Weights of a small mixture-of-experts language model, trained from scratch on English Wikipedia: 624 tanh GELU neurons an expert.
Below are experts of layer 4 (counted from 0) of a mixture-of-experts language model. Rows are named router (the router's row for the expert), up (a neuron's input weights, with its number), down (a neuron's output weights, with its number) and show model dimensions 0-255. Each number is 128 + 24 x the weight over its row's rms, rounded and kept within 0 to 255.
Before each expert's rows: "gets" lists some tokens that make up at least twice as much of what it gets as of all text; "comes before" lists some tokens at least twice as common just after its tokens as in all text. This comes from a sample of Wikipedia text that the model never trained on. Tokens count by the router's weight.

# expert 10
gets: " that", " to", " of", " for", " by", " on"
comes before: " the", " he", " his", " a", " it", " that"
router [116 137 119  92 194 146 141 102 128 122 140 141 119 118 184 114 108 110 126 121 157 111 148 124 131 112 126 164 157 113 196 114 100 132 160 167 154 156 108 139 116 142  75 112 114 130 122  92 128 136 112 117 157 131 126 134 182 130 149 156 111 141 125  89 182 163 129 136 141 114  88 109 144 118 153 117 128 113  98  97 134 148 134 107 122 135 177 103 114 126 109 143 146 152 166 140 157 104 135 166 117 125 137 116 157 154 134 108 110 113 175 112 123  70 170 155 131 108 143 135  78 150 101  88  98 110 143  90 158 122 159 124 133 140 134 145 143 141  92 162 129 111 158 136  91 158 123 115 124 110 126 141 103 138 113 110 124 107 121  89 140 138 112 107 119 144  92 110 144 109  96 147 168 105  97 139 127 125  79 126 150 140 138  97 131  79 116 126 117  70 153 159  93  90 125 123 143 142 119 119 121 148 100 127 175 157 107  96 166 139 139 152 165 119 157 119 101 105 158 158  96 112 133 135 123 138 126 133  95 126 137 141 154 136 128 126 179 181 132 116  99 128 118 155 122 159 120 167  64 148  99 108 124 128 127 115]
up4 [120 106 130 149  79  90 133 193  89 169 122 100 149  92 102  72 130 137 130 106 105 126 156 135 126 144 135 105 137 127 146  96 116 134 143 149 136  92 161  97 184 131 152 146 160 152 118 143 112 166 129 147 144 140 136 129 124 140 100 129  93 119 128  88 136 134 111 165 118 154 107 133 161 179 143  73 114 134 109 107 130 138 147 121 129  74 114 102 101 127 100 125 154  96 118 130 125 162 100 156 135 120  94 144 141 148 110 144 138 102 120 148 156 143 145 125 130 125 128 127  85  94  93 134 110 112 145 153 130 116 148 109 151 157 140 158 127 151 123 157 128 136 102 162 115 108 158 179  78 166 113 125 123 107 157 150 131 111 121 139 139 111 125 158 125 170 159 121 143 153 144 119 138 147 119 129 115 102 155 132 139  79 154 148  83 127 127 174 122 133  88 125 141 184 140  79 120 160 136  87 130 123 104 106 135 129 155  98 139 122 117 100 154 109 123 138 119 105 173 118 112 168 131 177 130 192 153 117 139 130 162  95 113 140 108  95 157 160 156 100  75 129 108 148 113 117 126 133 108 135 155 140  75 110 129 138]
down4 [137 114 121 119 134 123  75 155 109 182 103 128 145  88  92 136 155 104 151 148 109 125 114 119 133 140 174 135 154 105 150 117 137 169 119 124 114 126 122 120 123 150 119 109 105 100 130 137  98 145 108 126 154 137 127  99 120  88 112 171 133 140 147 129 116 117  94 135 116 129  89 138 164 166 129 112 144 164 117 132 113 150 152  66 114 144 106 106  74 100 142 120 134 154 143 144 114 128 159 109 127 123 115 160 154 123 131  98 166 107 167 161 100 133 142 116 138 178 102 121 107 121 136 177 125 117 101  77 123 150 115 120 136  86 124 105 124 134 122 147 121 135  93 147  63  94 119 114 106 180 110  96 169 104 120 119 134 138 121 167 122 154 111 125  95 125 115 103 104  98  94 140 124 141 132 159 126 162 144 109  80  77 112 109 154 137 120  91 131 104 104 144 118 121 125 102 156 124 144 144  97  50 159 187  95 166 126 160 149 109 123 110 122  99 142 151 136 115 130 104 116 157 144 136  90 161 126 133 133 140 132 125 131 171 168 117 109 141 112 125  94 159 123 125 165 145 105 105 145  63 110 112 132 127 159 153]
up5 [103 115 120 102 104 140 161 151  86 162 103 145  89 133 152 101 110  94 106 120 176 143 155 150 109 108 135 128 187 144 124 157 142 127 104 155 135 152 138 104 147 130 165 164 129 132 124 140 136 125 126 120 156 157 124 132  87 122  69 104 165 134 143 141  98 139 143 131 125 101  74 134 107 126 122 118  89 183 133 119  85 159 120 120 127 140 157 147  78  95 151 161  90 131 118 147 123 126 143 108 130 168 120 115 142 138  72 125 112 127 104 132  94 148 154 145 120 147 109 143 136 149  98 114 136  91 111 155 135 134 143 166  94 147 105 148 113 164 160 115 166 139 120 135 132 110 142 114 114 156 129 125 146  84 118 142  98 148 121 100 142 117 178 127 174 108 155 138 147  93 124 125 126 121 126 161 171 109  73 142 114 128 128 148 113 136 116 159 133 152 111  99 161 116 141 119 139 130 158  97 102 135  71 105 122 103 157 126 180 130 114 112  94 188 152 107 113  93 152 129 118 168 112 106 109  84 121 123 152 142 122 151 149 108  97 138 169 153  83 153 138 153 145 109 134 160 145  93 145 130 144  97  98 108 145 154]
down5 [112 122 154 163 119 138  93 112  92 123 118 150 128 134 119 137 132  82 142 122 101 124 115 136 112 135 125 114 123 122 151  84 133 141 126 201 130 148 120 135  89 132 116 133 126 119 175 107 100 160 107 159 134 130 123  93 136 117  98 167 103 132 149 101 115 142 142 169 101 139 111 132 117 142 165 143 121 115 147 170 150 103 135 178 158 112 153 144 136 133 113 108 144 159 126  98 146 133 127 176 119 105 130 111 150 136 150 175 153 154 130 127 142 110 120 145 130 134 144 142 134 119 165 137  75 118 150  94 176 134 141 146 114 125 140 143 130  65 139 136 125 139 128 139  93 139 127 146 121 101 118 142 111 145 130 149 100 137 166 152 109 121 125 121  83 143 104 117 137 126 113 110 104 163 137 194 122  86 172  96 125  98 148 154 148 114  86  64 110 106 122 107 121  91 154 110 156 142 101 116 103 118  86 108 110 147  79 122 173 192 180 125 161 152 158 153 142 162 103 128 150 131 121 113 157 109 118  91 121 100 121 126 141 104  87 128 147 137  85 178 112 160 116 175 135 120 104 154 127 166 168 134 125 114 142 154]
up6 [147  99 154  91 174 164 135 125 131 129 127 125 153 141 138 143 124 152 181 107 129 130 150 140 209  95 165 148 107 130 183 158 150 117  91 113 150 140 135 145 116 100 150 126 135 106 109 137  86 143 113 121 135 123 100 113 121  86 144  82 100 161 192 123  98  85 132 133 106  96 151  98  95 141 124 113 136 131 135 167 109 150 130 113 115 148 126 142 136 140 135 124 147 135 102 128 137 155 164 129 132  97 156 130 163 135 118 158 137 101 145 143 120 171 121 120 138 160 149 116 155 126 132 172  87 128 119 107 109 127  82 139 142 113 126 147 112 125 126 153  75 171  91 125 115  98 150 140 134  98 160 128 142 163 121 141 181 139 137 143 123 117 146 143  96 134 148 147 179 109 108 116 113 124 145 117 147 126 168 155 175 168  94 126 121 108 110 112 143 136 157 125 188  85 131 123 129  91  98 133 120 127 119 121 190 179 156 135 112 116 138 111 143 131 157 138 106 107 111 127 150  78 109 136 116 131  81 139 142 118 148 127 135 120 100 102 184 143  96 135 105 124 165 120 138  98 157 107 160 141 107 120  99 101 106 127]
down6 [133 126 139  73 148 150 133 142  88 178 132 127 110 122 140 118 146 162 126 141  93  76 167 131 121 140 111 158  72 142 120 150 100 171 137 132 146 130 132 146 133 140 106 128 154 107 119 163 127 128 157 107 120 168 102 194 138 166 156 117 138 152 124 157 124 159 101 158 146 105 147 113  92 110 119 152 166 138 109 137 134 115 120 122 146  83 148 103 114 160 154 110 127  94 171  83  99 137 127 125  93 160 150 109 136 114 132 150 107 125 157 144 140 119 134 125 126  96 131 114 134 105 185 127 154 115 115 121 102 131 141 123 137 159 168 130 127 100 127 114 121 173 106  86 147 123  71 118 130 124 120  91 192 140 128 146 150 150 100 127 116 148 118 102 121 112 127 100 126 140 127 114 120 134 135 114 128 189  88 132 113 109 106 175 152 131 162 169 133 135 118  78 148 122 137 146  87 127 178 155 147  81 137 139 128 120 147  81 167 130 142 136 117  97 134 109 113 144 133 117 181 126 179 130 108  90 138 156 117 161 108 109 121 137 120 117 129  71 118 129 147 110 153  94 123 168 115 128 163 112 158 144 106 161 130 130]
up7 [155 135 132 114 174 115  95 108 150 189 129 170 135 147 158 173 175  98 138 129 126 147 145 135 136 127 120 155 154 112 151  76 117  83 173 145 115 131 141 122 141 100 143 139  88 131 114 140 157 108 138 137 132  99 167 105 180 155 132 113 128 148 126 121 187 137 119 131 141 167  88 117 147 137 141  86 128 143  88 145 102 142 114  84 115 124 143 140 100 122 125 129  78 147 152 110 146 146  98 124 114 106 105 141 122 129  87 141 127 130 150 112  81 123 106 117 110 110  96 156 126 160 125 158 108  99 163 144 119 107 124 102 114 119 131 179 128 109 104  94 136 123 115  76 133 108 121 121  89 142 147 151 121 122 170 140 152 154 100 149  83 137 108 136 103  76 115  82 111  75 123 133 116 131 122 136 135 116  79 139 108 172 124 118 150 141 132 154 133 125 156 129  98  72 195 117 170 176 134 130 101  82 115  90 133 142 105 125 147 176 161 123 145 117 135 141 147 109 145 135 107 124  93 144 136 113 116 155 124 128 113 128 126 129 124 105 118  93 123 143 151 147 147 168 125 171 117 132 162 160 137 145 118 136 106 114]
down7 [177 136 169 166 143 120 127  81 111 155 108 109 116 123 163 155  91 125  96 120 133 154 156 142 110 161 119  96 128 130  85 130 145 129 100 124 162 144 135  86  98 143 146 150 110 107 113 134 138 106 113 155 153 112 131  92 158 167 123 143 132 140 151 103 135 124 125 152 114  56 129 102 184 123 167 121 153 136 113 118 156 185 131 149 116 106 103 133 140 137 158 112 152 143 154 124 131 129 112  88 160 113 148 113 116 146 101 106 108 148 132 101 147 115 177 125 101 109 113  97 127 125 141  96  98 138 196 119 148  78 136 121 135  84 128 137 106  97 123 115 142 139 112 119 137 122  97 165 128 141 129 135 107 153  93 173 116 138 136 143 141 150 152 137 145 144 143 180  85 185 108 139 169 146 150 154 114 122 149 127 110 137 108 104 126 144 159 103 179 139 152 123 153 115 174 125 126 132 128 140 124 135 132 118 170 120 149 154 143 120 156 169 129 165 131 112 168 145 155 132  93 110 161 114 142 118 121  96 178 175 113  99 136 118 102 124 137 145 145 161 119 117 156 141 153 110 117  74 151  97 138  84 161 142 106 117]

# expert 12
gets: "\n", "-", "=", "==", "S", "B"
comes before: "-", "\n", "|", "The", "=", "In"
router [104 133 174 116 122 111 120 141 121 132 120 101 160 155 156 156  97 123 145 138 110 127 117 146 124 143 110 112 151 132 108 136 173 148 136 137 137 101 105 127 167 126 115 138 106  64 109 144 161 140 119 142 148 125 141 165 114 158  98 160 141  81 146 179  93 151 129  87 142 140 150 176  99  66 115 105 101  77 137 115 140 147 157 122 157 109 105 103 122 153 193 114 176 118 142 148 146  99  86 102 119 118 122 139 110 143 102 129 123 109 147 113 127 136 152 148 142 118 163 172 112  88 103 119 163 145 118 121 126  96 137 135 129 115 161 172  98 145 127 151 148 145 145 166 168  56 132 137  98  88 141 113  83 141 130 107  77  93 102  95  87 107 154 114 116  87 112 108 145 130 120 118 164 164 142 155 133  80 128 142 158 128 133 115 169 117 135 146  95 115 132 112 102 169 127  99 131 120 141 118 143  98 135 122 107 116 118 124 136  91 136 128 119 124 110 142  91 119 147 108 103 149 130 118 122 145 138 138 116 142 146  87 144 101 124 149 109 106 172 141 139  92 117 120 127 114  95 134 129 133 140  72 161 118 114  87]
up22 [111 128 140 118 111  99 155 104 121 137 135  78 145  95 101 115 138 139 140 118 134 117 123 195 128 133 132 104 102  85 103  99 150 103 114 117 187 123 133 104 145  93 149 128 133 117 104 163 147 152  81 132 147 144 165 127 138 106 109 115 153 130 113 176 141 137  89 105 103 121 111 154 148  82 127 135 151  87 120 123 139 124 127 121 114 117 106 113 115 127 132 133 111 146 122 157 136 136 122 111 117 126 165 161 124 127  69 147  79 127  94 159 167 155 128 124 104 117 153 158  89 168  75 130 112 120 135 128 156 115 112 113 153 101 126 118 123 127 122 125 115 122 102 151 155 157 100  96 188 136 115 140  48 101 127 155 149 141 146 118 153  95 147 114 119 157 146 106 119 120 126  75 151 108 111 137 131 121 134 125  97 158 151 170 140 172 137  96 126 130 153 128 180 154 142  94 102 151 191 127 132 112 119 122 110 113 105 109 154  78 117  82 131 131  99  76 113 127  97 135 123 138 148 159 121 112 102 109 110 124 144 117 132 132 176 176 102 129 139 109 139 146 128  74 166 132 114  98 100 128 141 137 149 115 156 154]
down22 [117  97 122 133 157 110 117 159 170 106 110 152 128 136 116 122 133 107 118 136 151 143 166 152 107 121 158 143 142 111  92 103 127 142  86 172 130 130 119 151 166 110 125  84 157 165 136 108  66 116 160 172 160 157 125 146 127 137 173 137 131 114 117  88 162 149 142 149 122 152 152 122  95 128 148 119  97 150 107 119 146  72  99 135  81 128 149 134 147 126 158  93 103 142 160 127  78 145 121 156 107 152 142 118 132  83 171 123 127 113 142 115 118 115 122 150 141 113 125 128 132 101 111 159 131 139 129 113 123 130 158 150  96  90 157 186 136 145 164 152 119 152 134 111 107 119 151 138 129 156 151 139 163 130 131 126 142 137 131 132  98 118  85 151 170 144 150 123  95 134 109 182 125  90 137 147 133 131 122 123 183 107 167 137 131 110 165 150 136 136 103 111 124 170  74 106 131  84 111 133 125 141 132 135 100 103  96 150 137 149 122 128 111 144 111 101 113  88  93 114  70 127  75  93 119 124 131 112 136  89  86 135 130  68 161  97 139 127 110 122 136 118  92  89 107 136 132 162 130 144  86 134 130 131 164 115]
up23 [169 118 119 111 176 155 130 113 137 116 140 146 117 143 133 127 155 113 145  80 137 166 136 108 130 191 167 115 132 145 145 101 132 131 105 138 129 140 133 131 138 141 143 157  90 105 103 130  85 109 106 137 102 160 138  77 151 125 123  89 106 154 149 180  98 129 127 162 127 116 162 126 111 131 142 132 124 101 125 130 154 124 108 130 143 105 118 107 180 131 141 179 163 115 140 108 158 140 165 114 156 133 102 130 198 146 158 120  97 151 134  95 140 127 149 137 149 115 186 115 106  99 148 155  90  91 142 119 138 108 122 161 108 163 113 123 114 139 125 126  97 117 110 135 147  88 123 143 141 108 168 107 123 147 129 143 158 128 139 143 119 151 116 133 140 129  98 158  91  51 116 111  99 151 110 126 174 139 133 164 115 127 155 139 168 124 163 117 136 101 114 115  95 144  82 117 104  92  73 128 124 147 124 105 129 135 127  98 104 133 151 107 144 150 102 140 135 118 116 142 136 128 135 154  96 118 135 165 130 130  97 123 148 105 130 156 137 166 150 110 195 146 123 111 155  90  98 122  51 117 127  92 143 129 138 166]
down23 [144 137 141 144 100 141 125 136 143 121 103 103 117 151 111 126 110 109 184  83 137 125 123 135 135 134  78 161 114 157 130 171 166 152 175 160 140 128 149 145 131 106 160 121 150 120 142 101 128  91  89 152 141 120 152 126 173 134 133  93 132 155  54 105 153 119 125 144 130 142 146  70 116 115 142 144 135 130 136 148 165 106 140  95  86 134 164 126 119 102 132  79 125 170 195 146 144 145 142 125 123 102 146 149 136 118 149 117 182 116 145 104 145  99 142 171 102 192 111 137 157 118  78  95 131  96 137 110 130 157 146 108 100 111 103 129 140 129 118 167 161 120  94  92 141  89 147 141 135 155 104 111 150 148 125 140 108 147  94 126 129 134 167  77 116  77 130 148 118 124 158 116 115 146 105 133 120 135 165 150 138 144 155 132 104 131 127 127 133 121 154 156  98 145 112 101 155 116 135 154 122 135  81 140 147 156 113 127  95 128 117 162 164 122 145 134 113 101 135 110 119  95 183 137 169 140 151 142 106 124 119 158 115  90 126 110  93 134 129 127 108  95  98 147 155 118 151 153  87 135 148 141 137  91 125  92]
up24 [127 168 132 134  84 147 152 148 106 138  98 154 168 203 115 146 109 115 118 144 132 111 104 118 136 147 136 111 141  82 159 145 125 154 138 134  96 127 141 128  93  99 118 125 119 123 181 101 142 134 162 148 117 142 142 111 148 127 135 122 132 147 106 106  96 143 192 159 111 146 101 145 132 144  84 102 102 106 159 163 137 177 141 113 178 206 142  84 173 120 116 126 125 148 132 130 114 115 151 141 112  99 107 100 164 130 122 120 133 110 125 127 137 108 157 158  91  97 146 158 138 103 177 138 145  98 175  91 163 120 103 157 145 162 121  99 127 125 147 107 143 137 108 116 116 125 132 123 152 151 118 137  90 152 122 113 126 137 124 124 100 158 160 136 119 108 155 111 135 152 109 125  80 135 132 143 127 129 124 155 166  97 113  92 129 125 129 105 149 104 119 134 148 148 102  95 117 130 134 137  52 157  80  96 138 118 148 113 138 147 123 160 121 134 121 104 132  67 101  84 136 145 120 101 148 100 156  87 113 158 111 117 141 165 128 172 111 141 167 136 131 137 127 134 139 107 102 147 138 146 101 157 101 166 134 144]
down24 [167 155 141 129 133 116 109 119  87  83 130 138 113 133 133 102 128 128 144 111 133 143 140 147  98 122 125 117 122 104 100  95  90 163 169 169 158 136 115 150 152 167 121 135 159 115 151 109 148 113 103 118 136 108 123 104 100 156  75  79 165 114 174 146  74 114 126 119 115 154 116 127 129 142 149 120 142 169 151 172 126 108 147 149 110 100 130 137 126 111 134 118 139 155 114 141 117 168 155 124 143 114 154 141 100  93 109  67  89 168 141 164 128 141 116 154 162 169 105 145  93 121 110 161 105  90 164 114 102 101 118 117  97 160 152 147 101 139 131 108 134 143 149 122 137 137 112 113  99 134  94 179 165 101 136 157 125 156  88 104 131 164 130 148 113 152 152 111 116 151 144 138 133 140 118 117 105 141 100 142 193 114 113 120 129 113 163 141 152 145 125 150 156  89 157 112 118 112 123 169 113 148 152  94 146 119 100 186 128 122 127 162 140 110 175 141 154 109 119 114 164 154 116 129 127  99 143 102 180 157 159 139 118 145 156 167 153 144 136 162 118 128  75 115  93 124 126  89 125 127 138  85 145 132 146 115]
up25 [114 103  89 153 129 115 157 132 164 116 137  99 101 152 125 134 146 102 130 129 152 104 135  98 144 138 131 118 120 101 101 154 113 149 122 124 149 126 118 108 121 108 153 122 130  99 145  90 133 105 133  87 173 177 137 154 109 139 155  69 120 124 102 150 138  70 117 122 110 120 147 108 136 152 165  97 152  30 157 100 121 167 161  80 154 150 104 177 146  71 150 101 142 117 125 130 146 154 128 116 167 150 130  89 122 136 150 124 132 146 134 112 153 117 146 122 160 171 202 108 148 159  76 109 104 130 153 131 134 117 124 166 141 113 151 103 117 131 178 108 113 145 160 119 138 100 144 122 149 178 126 111 109 111 109 137 138 125 120 132 136 125 156 115 134 135 111  79 128 133 110 117 119 117 136 130 142 108 181 113 157 112 128 133 133 142 145 153 153 134 141 129 104 111 134 118 117 121 129 120 168 150  73 140 153 114 143 145 127 100 107 147  82 105 112 148 147  81 131 146  98 100 132 117 116 145 165 143  64 107 122 125 162 147 148  92 132 102 128 158 157 144 144  84 152 139 161 112 136 115 128 127 133 156 145 121]
down25 [112 123  95 114 175 105 122 107 156  38  96 121 125 163 135 121 123 126 144 150 139 147 130 103 147 102 129 128 136  94 175 118 145 144 129 152 118 130 113 134 146  82  36 152 127  87 157 117 149 126 165 145 142 123 104 111 182 143  92 146 114 136 124  82 136 125 118 164 129 111 138 141 112 131 152 134 108 131 168 144 103 114 134  80 164 145 110 161 114 128 141 115 141 151 140  82 112 137 146 126 105 153 156 113 157 152 104 100 103  94 143 126  86 109 122 143 103 123 113 125 115  94 145 148 162 135 108 151 167 123 187  98 121  99 125 143 166 191 131 160  97 141 154 112 156 103 156 105 129 147 117 101 111 131 123 175 149 138 121 118 144 155 202 111 153 119 125 114 110 129 108  99 149 147 139 128 142 125 140  96 133 129  95 117 148 104 115 126  83 127 153 123 161  89 119 139 143 148 107 104 102 111 107 145 154 137 145 142 120  97  97 153 136 134 125 145 123  90 130 119 125  95 172 129  95 117 150 115 144 107 108 155  99 118 119 128 143 117 149 127  73 112 129 133 166 122 143 128 105 124 140 165 144 104 114  92]

# expert 1
gets: " of", " as", " in", "%", " number", " 1,"
comes before: " the", " of", " a", "9", "8", "5"
router [102 128  82  99 124 136 119 113 109 140 129  82 145 149 114 126 143 112 105 148 152 136 148 113 146 104  94 142 106 125 103 154 162 160 136 128  95 166 135 163 121 145 115 155 120 122  99 102 141 156 116 151 132  84 138 153 153 136 126 138 101 124 131  82 130  74 135 104 127 127  98 131 111 122  75 135 117 118 115 159 107 104 139 109  87 108 159 150 133 146 157 157  77 156 126 136 110  91 145 170 152 124 150 159 156 135 155  87 123 128 141  98 122 116 102 167 109 150 118 139 142  87 128 161 141 143  97 114 173  92 118  93 142 127 113 104 125 144 117 152  96 134 128 135 125 159 123 156 138 150  92 125 112 150 106  99 106 109  77 111 147 114 132 138 133 205 156 136 129  92 165 139 135  92  88 157 115 108 142 167 121  57 156 139 125 149 108 112 143 142 129 163 109 117 138  87  80 128 113 111 150 122 125 121  85 138 140 123  96 125 105 137 140 120 126 114 100 194  84  83 105 150 135 124 157  86  84  85 111 128 112 115 140 160 156 110 151  97 105 130 105  97 123 122 120 131 140 152 122 132  97 145 134 153 107 135]
up15 [114 178 128 101 120 139 126 147 111 131 122 137 122 146 140 140 153 147 135  85 161 115 123 122 130 118  80 104  67 123  98 125 177 129 121 131 138 112 119 123 153 138 111 126 148 138 128  77 131 146 167 129 152 122 160 116 114 130 135  82 112 129 117 166 139 149 167 122 102 121 118 132  81 156  93  93 129 103 177 147 107 133 138 159 100 193 130 125  71 184 101 158 116 123 129 109 113 125 144 154 157 152 124 139 141 140 115 131  96 103 118 159 168 116 116 137 153 149 104 116 130 146 146 116 149 141 120 127 125 128 161 125  65 182 137 150 118 112 199 146  99 151 128 135 136 125 114 135  99 145 115 149 101 150 152 103 126 138 129  78 112 138 120  88 172 151 119  86 123 133 108 144 117  79  97 171 140 147 101 125 120 131 165 135 118  90 138 158 147 131 126 133 133 160 112 119 148 114 143 178 104  79 122 146 117 105 121 139 127 131 122 136  82 110 127 121 150 112 119 116 135  85 142  86 150  92 138  66 139 126 111 123  90 152 133 157 154 112  93 152  69 159 108  92 129  93 105 117 112 109 121 121 131 129 139 133]
down15 [160 110 191  91 129 108 128  70 140 106 124 134 122 111 159 125  80  84 135 109  94 102 143 115 126 128 123 105 139 137 147  91 104 135 105 124 115 114 144 115 157 120 160 143  94 118 110 144 163 156 116 109 132 124 137 114  94 101 108 145 109 129  70 133 134 149 141 181 136 114 108 122 110 129 119 104 156 157 118 109 173 163 115  91 141 117 111 143 180 166 106 152 119 107 148 116 134 158  68 141 145 128 172 122 121  98 106 160 109 177 145 140 152 172 129 116 117 126 156 101 147 159 156  93 152  97 171  85  90 147 146 161  87 133 121  95 142  84 110 164 122 113 130 141 171 151 150 102 171 110 116 107 131 136 109 142  98 108  80 125 108 107 141 125 123  72  98 137 116 162  97  87 167 158 128 148 120 137 167 138 137 154 130 156 111 153 143 125 149 159 135 127 135  81 142  93 114 134 141 156 113 136 163 133 151 130 171 128  91 129 124 132 126 125 122 129 124 134 135 131 120 137 165 128 150 121 115 130 154 125 103 119 126 110 141 113 117 125 158 128 148 138  97 123 137 130 151 133 157  81 130 187  91 136 101  98]
up16 [145 103 100 125 119  74 150  93 100 137 113 145  85 126 125 136 149 136 141 184 129 129 114 142 131 130 130  98 122 124 114 158 129 162  88 167 106  74 109 106  74 121 151  82 122 105 120  96  81 146 115 128 102  95 143  97 116 148 145 114 132 124 178 111 133 163 139 146 146 135 107 101  98 129 150 143 100 108 102  96 113 134 168 124 138 141  89 176 116 152  88  84  93  96 118 124 154 134 140 142 183 107 112  87 151 149 141 113 103 116 126 134 118 137 150 131 107 111 119 108 145 136 109  87  96  99 178 139 129 117 150 162  75 146 126 164 106 166 151 109 108 146 126 103 143 147  98 124 134 113 111  96 141 113  50 149 115 173 124  96 148 102 137 101 149 159 169 142 150 117 107 108 126 120 155 111 110 119 138  97 153 116 100 156 104 157 126 143 160 127 141 111 131  81  99 133 144 149 161 150 154 107 118 140 104 123 123 113 114 120 117 119 119  83 133 130 140 102 144 130 130 101 122 102 197 118  92 110 129 156 111 147 123 167  86 138 125 144 107 128  99  92 148 146 138 125 136 130 139 147 107 133  95 117 144 140]
down16 [121  81 135 150 146 120 144 127 106 107 110 171  91 131 116 128 117 108 135 158 155 106 105 170 124 155 143 161 136  85 129 125 147 124 151 148 172 192 134 148 157 128 149 181 133 164 146 128 109 139 128 132 104  91 141 130  99 168 132 159 153 141 112 128 109 162 159 158 126 101 137 132 115 158  94 103 104 149 178 102 122 134 125 132 121 118 116 129 153 139  81 139 126 166 126 157  73 103  96  77  90 156 159 132 114 128 146 152 119 134 116 159 154 133 132 132  93  90 159 141 146 104 117 135 139 149 172 130 146 106 108 150 126 151 134 164 157 108 148 100 124  99 102 149 154 127 119 120 133 159 107 143 159  82 155  79  94 139 134 170  93 104 100 139 112 116 136 107 119 125 136 146 131 170 143 141 146 105 130 132 106 105 159 144 190 123 150 108 108 120 113 122 101 124 105 107 110 132  89 150 146 107 156 144 150 131 159 159 100  98 148 110 134 151 124 139 129 125 116 123 136 144 107 126 133 146 141 130  70 113 156 102 118 146 143 134 128 204 114 117 108 146  89 185 171  94  85 120 162 126 122 140 106 112 128 117]
up17 [122 178 129 137 140 127 120 102 144 140  96 104 104 110 142 111 113 118 115 183 148  81 124 120 138 141 151 152 118  98 146 115 134 183 165  98 140 125 167 179 156 135 148 117 119 137 170  99 114 103 147 120 151 114 113 114 153 105 137 119 121 102 136 152 114 145 124  99 135 130 145 125 111 139 150 131 112 133 108 118 191  99 128  79 119 116 104 124 133 138 128 181 106 144 131 144 161 137 168 178 173  95 129 111  86 127 195 121 154 114 125 105 110 115  99 150  96 164 126 132 127 119 159 120  91 119 100 120 112 160 152 121 136 113 162 133 165 162 119 131  98  97 148 145 120 114 138 123 128 114  99 138 158 156 150 137 136 101 125 152 153 145 140 138 107 111 147 126 125  81 127 128  77 147  63 104 146 125 147 164 141  99  76 141 149 140 157 140 140 124 117 117 121 139 112 146 118 133 163 137 155 151 149 134  88 179  98 149 132  93  79 168 109 116 164  95 168 136 109 121 153 125 154 110 151 106 187 120 106  76 146 130 127 106  90 121 108 157 121 144 127 129 141 147 133 120 116 101 153 168 139 139 159 131  95 151]
down17 [150 142 134 146 173 130 138  96 129  73 139 133 126 124 121  72 132 160 103 107 131 119 100 143 144 132 130 112 122 119  97 105 154 134 107 193 112 116 155  82 135 123 103 111 108  99 105 101 120 128 142 202 107 112 104 122 148 113 177 124 111 123 125 115 117 115 119 144 125 175 122 148 162 127 122 162 122 166 136 132  88 156  92 136 100 117 144 144 149 122 132 137 112 131 110 131 136 121 175 150 131 131 132 142 128 137  93 130 161 165 121 115 120 115 150 103  73 124 151 133 152 160 148 144 168 142 119 102 178 134 171 117 128 165 131 117 115 144 129 131 163 135 100 111 157 133 126 150 145 132 131 139  98 127 147 150 100 123 147 133 131 132 127  97 158 113  86 128 133 127 140 168 108 161 158 149 109 115 109 123 152  70 188 105  87 124 104 139 173 183  92  43 110 124 148 100 123 146 141 119 148 115 125 144 130 100 132 146 149  88 127 159 123 101 149 114 143 107 134 101 120 119 141 135 117 103 166 101 170 130  93 176 171 126 144  91 140  92 122 133 160 122 157 117 105 116 138 149 164 122 154  87 120 133 101 145]
up18 [123  80 117  91 153 151 108 168 170 121 139 119 134 155 116 105 131 125 163 104 160  83 153  73 128 172 163 118 108 109 128 190 157 144 125 129 112  85 143 108 141 115 101 128 140 119  94 118 127 116 166 142 110 125 159 121 160 188  95 129 140 154 113 124 163 142 158 132 127 125 131 124 120 109 120 112 151 140 134 128 134 115 146  87  76 118  89 172 121 133 118 108  86 136 140 163 191 141 157  71 112 111 145 122 121  96 127 114 141 124 147 110 128 129 101 134 137 143 100  97 126 126 177  96 123 111 132 127 116 129 122 145 116 146 107 144 125 151 120 155 115 144 123 168 127 113  75 108 130 130 145 100 118 149 109 116 179 137 111 149 163 133 119  98 151 157 104 135 122 102 199 107 116 120 114 145 116 136 104 120 143 140  94 140 166 133 102 125 129 115 129 139 100  93 110 130 105 136 102 136 171 183 122  98 131 156 120 159 126 149 149 151 125 167 129  95 122 138  80 137 116 118  96 146 148 110 122 106  96  89 179 153 160  68 115 122 159  98 106 155  90 106 149 164 113 132 131 165 133 135 137 134 133 125 140 150]
down18 [106 109 115 158 179 136  99 134 158 104 134 167 147 100 109 156 122 112 105 128 146 102  99 128  74 131 131 111 138 152 152  81  93 134  91 140  95 140  72 137 109 134 116 115 175 101 117 104 135 114 111 134 117 151 114 113 132  91 152 116 144 113 143 135 143 133 169 113 134 129 140  99 122 128 150 112 146 139 128 138 186 117 160 134 159 134 107 126 110 122 152 125 115 116  97 128 134 148 149 108 114 156 156 131 138 119 159 139 143 135 155 182 135 127 132 150 110  96 135 123  86 165 160 118 143 146 109 158 137 142 115 121 112 114 149 123 110 142 196  96  74 148 134 166 100 189  66 139 119 126 113 129 121  94 118 117 121 149 148 135 143 136 133 136 100 121 133 134 114  88 145 120 126  61 110 153 162 142 129 128 160 155 120 169 125 129 112 144 121 135 131 131 151 142 147 142  89 123  84 121 144 139 179 159 160 110  88 116 100 124 106 144 104 141 140 145 108 124 158 124 146 151 139 141 122 119 180 126 145 139 171 161 122 151  90 139 144 173  90 118 144  79 165 102 114  96 129 130 120 195 152 177  98 114 102 132]